Below are experts of layer 7 (counted from 0) of a mixture-of-experts language model. Rows are named router (the router's row for the expert), up (a neuron's input weights, with its number) and show model dimensions 0-255. Each number is 500 + 40 x the weight over its row's rms, rounded and kept within 0 to 999. Numbers have three digits each.
Before each expert's rows: "gets" lists some tokens that make up at least twice as much of what it gets as of all text. This comes from a sample of Wikipedia text that the model never trained on. Tokens count by the router's weight.

# expert 14
gets: "9", "0", "8", "ar", "an", "am"
router:547493469464524533508529536490517505518422533471552490531518498586478528432552526512529572456448513454458515510560445480513494496459529409454528477476509515533519482490481559539514602520538564531482374580486542525497545427480550427488490413489454487472477470540531513539485540526463463455540505504501449555427517460419510472500491501485515521498445498516404423534450539494461522508505458488468562534539445474481401468505500519499488512471527514540550506488532505494421473499489476541582518434489496478545461475567526475480473461535532469459526546474544524449469536498531557539530468456482493488566485431519491471428499493514500513559506431481494552446533543498539492475509486536467519434502523468475512604531539480438560490497470452506599520520519556461558443443416457
up6:525479492510500476483466461455516427544493571506508518451467427534466489465445389561504505496496469486429436486593516590451458553503520485486508547426499422444535491496472480553492505596523563451508517493528574505451542442485503512515546505459451453469559528482448542499483562470464474462560546493514454490486457455507468476509539545536539525496467509490479462525459526603598544509465512445529499504408482447477469422517478497512414522480582484452484465546506551544502525569471496485490539445579521506493513563540455519457510463518481511452499581472537475513519506529461523523586557489500506539544474517520516504473540500533472521498549443471439562477494481579450489489518492484477426453459413480577486522503465500438549503492524436509523543482425521482523474526444507
up7:493550481482443549488504483485515462512477454443454456472507526559457491499444506488527452541454524468498424432448485565520434482516543470490517509546465512492525465460492505539507533567492492452531516517506513498501543475560524485530532494515473540502546510486539457584450562499465495441466551464485430500507420503507474480548560489519544508545482428483526420502593493509621531433547409515482582467492426526481460466506555571473462504535480488522465557535532487528502507532457543471458501534576541419412470556474519489475522457506518525482516472549451473517522424566555554472457468475449490484488544535488495491514615493510455533508535454487496471470444501585433470465438476498456474463544461431491474497468506611501526463493459544501525511487484426549542495467581556
up8:556516530554534561453515512509560474534519433508525490505590521504567425539535547460462425482485493454467528467437472467452535573494518456530522522479536515481534578467479567459474446413492556563491543552535546573511569498451579524567529585527531587451529503460489417487508463519504479528576475477463466435559501452469449484504465613524487500524512567497447472480511516406510528488517505524485487524493546469549471542555519505506441528471453522538508480458485509511494521487593472614497453472523535522553441494469461487451533501489488572465556530529488550498526452491509432490511507525556534497510537502564531499453522491516457510461457489533473537495524487521433540467517553490480492497506582442473517467544481463431445457546558494514532514516485510525545493445432453
up9:586486517478490518452506544526473501510483535474467510526465453624543565434570491547506477507576533538516568404483542512517533511494603511507534462501549541497549483514486500538536499498446478520483485527483479479502464437480465483545492412498492609463520472485532558597570493478484502460564552476463477503558478548500524497448465436446477456510519546532498503492498496512497502518521474474555498554548484514489508509495513449457487418453573429484511486489503503520472533523532447516493510428548496526569630514537408461477485474483489499500433466588501456517531474506535466487496501474445529430471475517572470551500456468495514566498404546488517477503529435447528506490528510501495512461467462560484445555553483532486474561519454485555544401449444566520542501516463549
up10:484448539515432505477466516548516509533501514513557448492498473509499473498450549528504450547500502452518504510505500465489598459461484518539453523489501549549488466473480456562499471468497454492497565446500528524502487487485476467421524615411467525518500569416432480558530542514555598552558552470447539537498539458566520545480552511438512528507494495473471529514497527556542541457458439494448582467513473528470487513505421567491495481485459497519462451565533466531542521548541552490461529489500497554519504560450493493455530560558480477573433471488498471485474451504464437485471511505473554509522564535496530460507485457470456542481454547455552513562537515581516506538524505477437508515439491545471512568575505432494458503540488487463523580448481594598506427519430571
up11:528507466517483548497524499533454569536466501544512392488471594474506504395561528436512464448473540508486490428540471505542480501502519533506499549494443424509505456516436492520498436503505502548501470497446564532481566477513471572512501502453515537472521519574508489508464504504535467540488514441455394533550477527449518523500560548504422566536478534477529496524458475474598587476535475525481530510557498541489445491479507581554514460549511568481453487472522497507452409527469472461451468525552495473543550522474445502498510542503517488514411549471549498571490486487543476498550477506489530538439531585491443492546549502438572405466468499569550456470547504478497482493544458524531502476475447531478447384564490497487421494523527498482422499540514482493520551513551471
up12:512524477505547521526473438428545507521497448460433523533494535462485402422473523522490517508534523475591470446514473514461511499549502475533544445479507484539447534493483524512498499607527533563527457529483492523443485464460533437509515462478540446468557514522560517408532553510559501516486513481520428494445524464528529441532497511433503501473522517541548465490432508554500472432540487522470469563509462568542499547482428452452415553373514508503528546494472452506479463460489516440503545545517544474466433518500461443471477413594553439498434449436482508556500461543520541483461528491515486560438419493496488504536509457527439538545534561430485516480481509511498462509497497493521524409508418496529486544577497498533464533526477470545541549584507551527546506496491537
up13:489492544499501477446456507464530510504522456479561541453501476458553551458506576538486569469468429489571446477529510528473508531476555560516471481404464484573474506407549478510558505538523467512449536469555546469456546508561565477601467488582518431526470559494507496455530457499536482463489503455530514491499439595579531507593531521485477478493560469476462519550450516562540460454500506516467544504474459472515490510549534529486477446514516466504455504507498506528503422462508498491547513455550523583519527523501525488488419502528566497591473563565534561576499478557405566534514471556524591517473470516448465450422476480487519461543543497494436467450474538515479485487487499547502417500486432516527493518511536451543448546501443482512449545507461551489549513509500487
up14:507455504538501524556515549516472527520479399504446514473473551473518527468499471466516475535530486561487446418453487453525516547501453491501578541480436508462510467539522487466489498445481520533417497461477501498532491484632535485512499577452509604495532543596558513536511467532502506507505480524558486532547497535474487486520402524510507562572518503533495501525455482505520423530436484427433458543570526510488512523485503447531502475451499459470552514521485510531557496546553496521519473497538493478487586469523455462508580496471476463453515519412502505471606496573522481518495508459484550556486441479536460522484442491562542410536485529472470509542471465446502520436415570482547480495528451487526437501548451461573421504518616499485480482537468510470527548521543452
up15:479472441492479515521479477445497465556536477523503457580485496511567500458507493557441552472460476540572492524522496523446468465512435432487542441502515528498500492506544525524546508503498544552511473594505536559506540436468535499471507449531473560431482468521533496395423562480446571548536444556529439437464532521484543456478458558505503484505479543437543492481462509409528527545519482463465488525463494435474507469562558516576485550487509472509513490519544503537492474519465487519560540477542496515509464539445511499605470505530596573467496461561558505520449502529535506553579509507462412456523470462477512522525523519509576517478524538483424419540565473487482532462538503549609513453470445492452423479478483544441524495505564458499459543535425498534482514509465475
up16:453515493498522458501462457480494455498492512528422487447537529471455502491508512546424474509587508496572524512525486462390558492469468462490509542559499513456497485492546547449577462614496571486518477510547464503481467457523485529530474513568497545610531457503461511557509544515499471523549484526448437494486449524446476460505486571458425482522628589511480515486477480514475544467471502520584475516421466504468548492448433469471497519536464523523452486536500506467507501550472495498518569546500479431465545474463499484527589497601561498472532508470528583576451465502515488475510424543517543434489495522548462476495555505529560515552527493458487535510479493516429538582554511516513464519503533547529550534536463483504514515464466506571517480465473502486566503516552613
up17:509506525483435519452502501502578489499484524471564507528555496480497468456548504505544452593562542462525511521421606554494506479469512507502529510528438500480509464554465503525478487476482505467529541555502475559453539448542501506540492417531552572559510498468546465596516511389545567474455532481548510495561450462463421478500540499444552530458485509476505417411516504487564518400471462463531522426520495476464551463436384543511501476509493480455446449516552467483539579503442500460458452495508531508455511480520453552484498456550522442492505483511526509543527505476438520480523477519541470533542431535543526509471518547462494510486515491493532577518508479608501464510493582535483465525419485560459544495503431460505457444553505482509494502591533512527445496522520508
up18:506513475527556504505462499480512491464525477519405465504501585509507485494463464541508464529483491578509459434558483510486529540511478561468506481503473516455527513444452526488522529485467471535485502549471508478521477454492514438585516483577488558496476443529506484484503552480543495427382510496405511437442492530534492493582571472499478607528503524469538510471506506534524489443603533509520562455462484559529446535393511431478466443502488493452511445439508468515512493436472488388470494479535513432450443557498458540552533594457538499444471479598512513480491498492515496440499484563482411453519530563456467534458461489415562529483522528509493551444471462485487481451514534530510487529452443507488540493470476478445512508522551483446465552548537517556450530510558503
up19:543494470569496530490470507465545571497486478527540474452512449574525466486538539433526541519490550493503511408567501541477497462483581559618489495450464496510468508425543501533493557455517448461506471464529496477448450511429539516506484452491517440461506541525491527500570500494530464463457454517518443522502511449464476486525406499543512507482462512539506450555528522521438552505557484512521591463520375520482475515515537569506507503476450507482551504543542464458492511565519486439459543488540571509483447505529472522464515511488544579500458555573591507482474463524519587461476454487505551435536464506524500446414516460515510503447513453504479466412542517548522490542467495436501505484513446532510493529411538408457482479459543461517521444574563514463455535444472515
up20:482507476531481464513518526435452514415527433485483475491510493503539542525423540454512556570514543577529523488500534475496533505438507477447524470574539489454474493443447568511472455467499560530545517510491456493569539525489491547471461431447611551459486522528496570594511549490469560526517512550544434511462456547443576426539439519501540488537469534585496560434477489505486480467524493600489552459501516524533443512535551536481455523505513537523535484528549559502522471513499518535591484486470505505418424506495493482545548482483522498497517512453528527496491475548485493505586464571548494451480463513546442499472514486487493483594467521506416505484479511528493480505468479414475538494530469433493547510493465502428510425483483401562523522486491558521572524499463586
up21:540520502477490424489483523498436478533572514518487514516495494457532531483512498440533455534477492473528527399513478499552599456520566475484516513477478545466480486488406538443483452469469455569521478492446495522511513355507526502594489458507485488445453485533483475526588501501483544481476527454466499494527500563496546488532503486515396533441553494543562429531489464452550534496477486553545566486502462481519592509487537569472503460539549407513486502459452476502595475488442500455488526519451448436527477512551491514521478567440501468506460512470590510546523537473539463532451525451569462479508450491514489526442575455513504539496438500496532455466583398455523501564527483430563528543507478531507495510499517561464460505489499436494548492557489438481556494480491502
up22:531528528529512482491502536522470491495482482489459559494466506557461409448485526494545458573521454550471521475487514434543463529404578508590526544509490525498495492451465468502536519457500489508562488504516555531472522525563456477466507516441472575493560543566483526507498541486470533508503558486487440562518526556475417490448504510470544619457509478476507476519453551472541575576527521510584499531544497487444511466425488552492481559493435577526451522444464488529507445525558518532492488442513565528507511498460527630481535396517531498577438490549486591505532496443453484427568509490447485521539462521467511492535511502501534539515511471543531465477575517543465545527497560564481544520438491570550535458484493512530498450535523438541524477469498508471446493549530476
up23:486478498521506537509499483464494452493490518560531530423539589466512541513494529525510543484535481500532562501491453517524552485436544453478515456475522493471504488514445471495418507576557466508528513517534552495570404547442509511453570491428474508448466547516495495512575613446501457406519508468458455507507436562500445501446518488507481549446485519494459564479489526567492525528539495458557554590472484441538515523501436473474430472452539520514523512532401511476547536535503547488541462467533479491466485489487446511544550418623489486481509525520559526546511475531501520554468550461551503500483487489497467414503550510471479516505487477452440540488508468432480447418553465490552479435527468479544479479510401521508436549505460544573512513475500503493460511491385515
up24:530489494546439499507512510515496496478494493502562531450515496493453433477489567477576462562507526541513494524510608484545552507526551509549474488517474521513486461543471476494480507478380467472537478552435599523468561584450534468523440505463584536506507490470541410528596576449537529463494468505502487487530478527551515522462461517491546497436489588520505488473486518533518537461512488479571502430495476501479521533405495490523510495545462486491511542500523489474467490502494454500498455487491535538507593445518527512455509490470514489471533444494565510487522509500458456465550443482447407547537460586469570477463504515512489482394531429473556532537534536502528489473436633547494521485511534483533478502439478521512515488582438553490499553603459533454444525507550495
up25:471406562578481460469524491519554510528529531555514554461479483532437516548458466534452437517479495522463484500498491416391478520449483454453476536444527523455482530482503486520518460453536483504432526471551486481496431534547493456420502536436487542506559520478491536434527501462533509501493569516578568493468463545492531465468513520550519482485491552532522505471516503489513445590507496494461504453573560492523466598500415500539511491566481582509496499472537512493522492514486508376568465467512480538477562445510506450477456519489424571574541505477441507485469536504477472455444486468448552502516521557499399446495479552478461481537503508522598489490529497521494460490498450508549462511433420529522519508559511523577473476538548559528484495540491579545477489557543457
up26:485524483497507431521508488505500442438452487509537510536528479430459476504488460434492580577532587530482502501549467526484509550480440521442443491547494495541494530564569504441446513514550407472525518471552555458520501511458477591502502468487552505516560469444387535439402471484457498531539510473521524513534499527463492488463428506518502492523513441408469511461483477531393501499511512570579513511444492526534518516513476413475451527436521536575533446570460506484493557505558509452501514552532526527475496460523499575518463490536480404547482519492453498495513504477470511477505488559530501570504450492581524503493501463463612440538564466475402508512512460558484537486496467504527459535469499508476514528485487386524524498485505492521462505561545564524552547486489533
up27:523422587474438511412519514477423545537521513463502452433485484532407537432569469565589523452515564505461547473469556452485491462455568478484503517485450551443502500530433404544551531497480471521492496566489481504411456564505468494510506511482427490460464488507455552579577484491483488505518592460462460439489517562494553494524477497512483510506539539559520592479542492529574489512461585457538527503531547496533449488475504477508482475485533550503483499532497530525518487602543469570537510480538473532491540487519501489501542539462417556453534525522475436477509498491513507512464548529540531470516489493536511523553496491587463481467421493487418483520510503544498492513536505415459429481525437541519441570544488477486519559444542454506546496507485513525511442458474553
up28:546479524487515518466514505506448468582483561480568481500457481534402510460575497492480509533520535516425532474463491490541426516425523460444514568424468496515482500511493468518576510481484439467553442505505486479443489563515456501530456470440520484469502546492494548632513570497495478471445533484521496509529492522389510487503501478581555527559513494535487581456419453538485514564537535439528501507560485532519466556488586562493468484421540507566461554545545445483436523546497476567517461452537595497476520523510507487525486445513484389449487556483519448488552482544498456492516518491518553464532538425541559578486474472511548564532471462506542475519512532575502486530509543498527492505530514496470470515476488498433520570564438447481484492438494529528454484494479497
up29:544503528479464454528496506488472444466584481543530532508530630480461526452525526465526477518497572457531523553489452481472495470435564539525535491375543540567480464544524534457430464493441489493509484554476439549539546468492455442477433528480456457471479464581511536520581539491502522475504485505524553477553549549509510489485501463469563491508469511472485508517521538448509413489449508516504470522523455496517488452489502549545501524437541562513513461517505561502593520541527543503463484496572606569479488535455469585435522506592476459415471505493463494550605490473470499533468455476423491550492472542575426516454481535515480467502503485463440459490493513530519546492434453508499486477472394449525556506517523432487500519507534460509494445536459505492476490505556522
up30:534472485510494483530475454454526476452476446516496555482467555536542411489466473566518537495516417582554503444485533516539481534534469516571564472447514525578493550522505510499473485558505498572576474477477535464433487459482535465533518469521463490519553576545510425543530554531456512479469470485480506497472534520536519450492608605461529517539483486529547460541465516514608439526545420503556503531472426504488481469511445451507465510495523504493544476500431520525508454518452468535586579454545517507500470480478480467538502444466554427455558479534532509489482495566459494520650528505493445464564476500535509552443500473544575490511495543402545514443446502517478514477517473485486517476489498466544545513567524556429525476529552440454522497499472498498489462478492530
up31:506523479531518508474457483455525466499510432459541494521506459551489497474527551493550560539538489552515466515487581500500481516457520429486470468521499493543497428432453459477548459583470572635507476539582531471435514437520532521518466490545484506557439477504526478478478553508393504465505439462533481489482517485482612427543449547452508516531487518504531525445492525614515517490431443535498506535499373520492453525532450457464488522530492518530528523531475491501511530524441454552527566499516504550437504572542483530569485488531464521549547502499544474476533529499476509562512559512564453427526451443540462534492539460516546535532514498451471448449542505525469486506499470503481487525419506488466512560540588450470518504480520386562505463501514525460524498433536536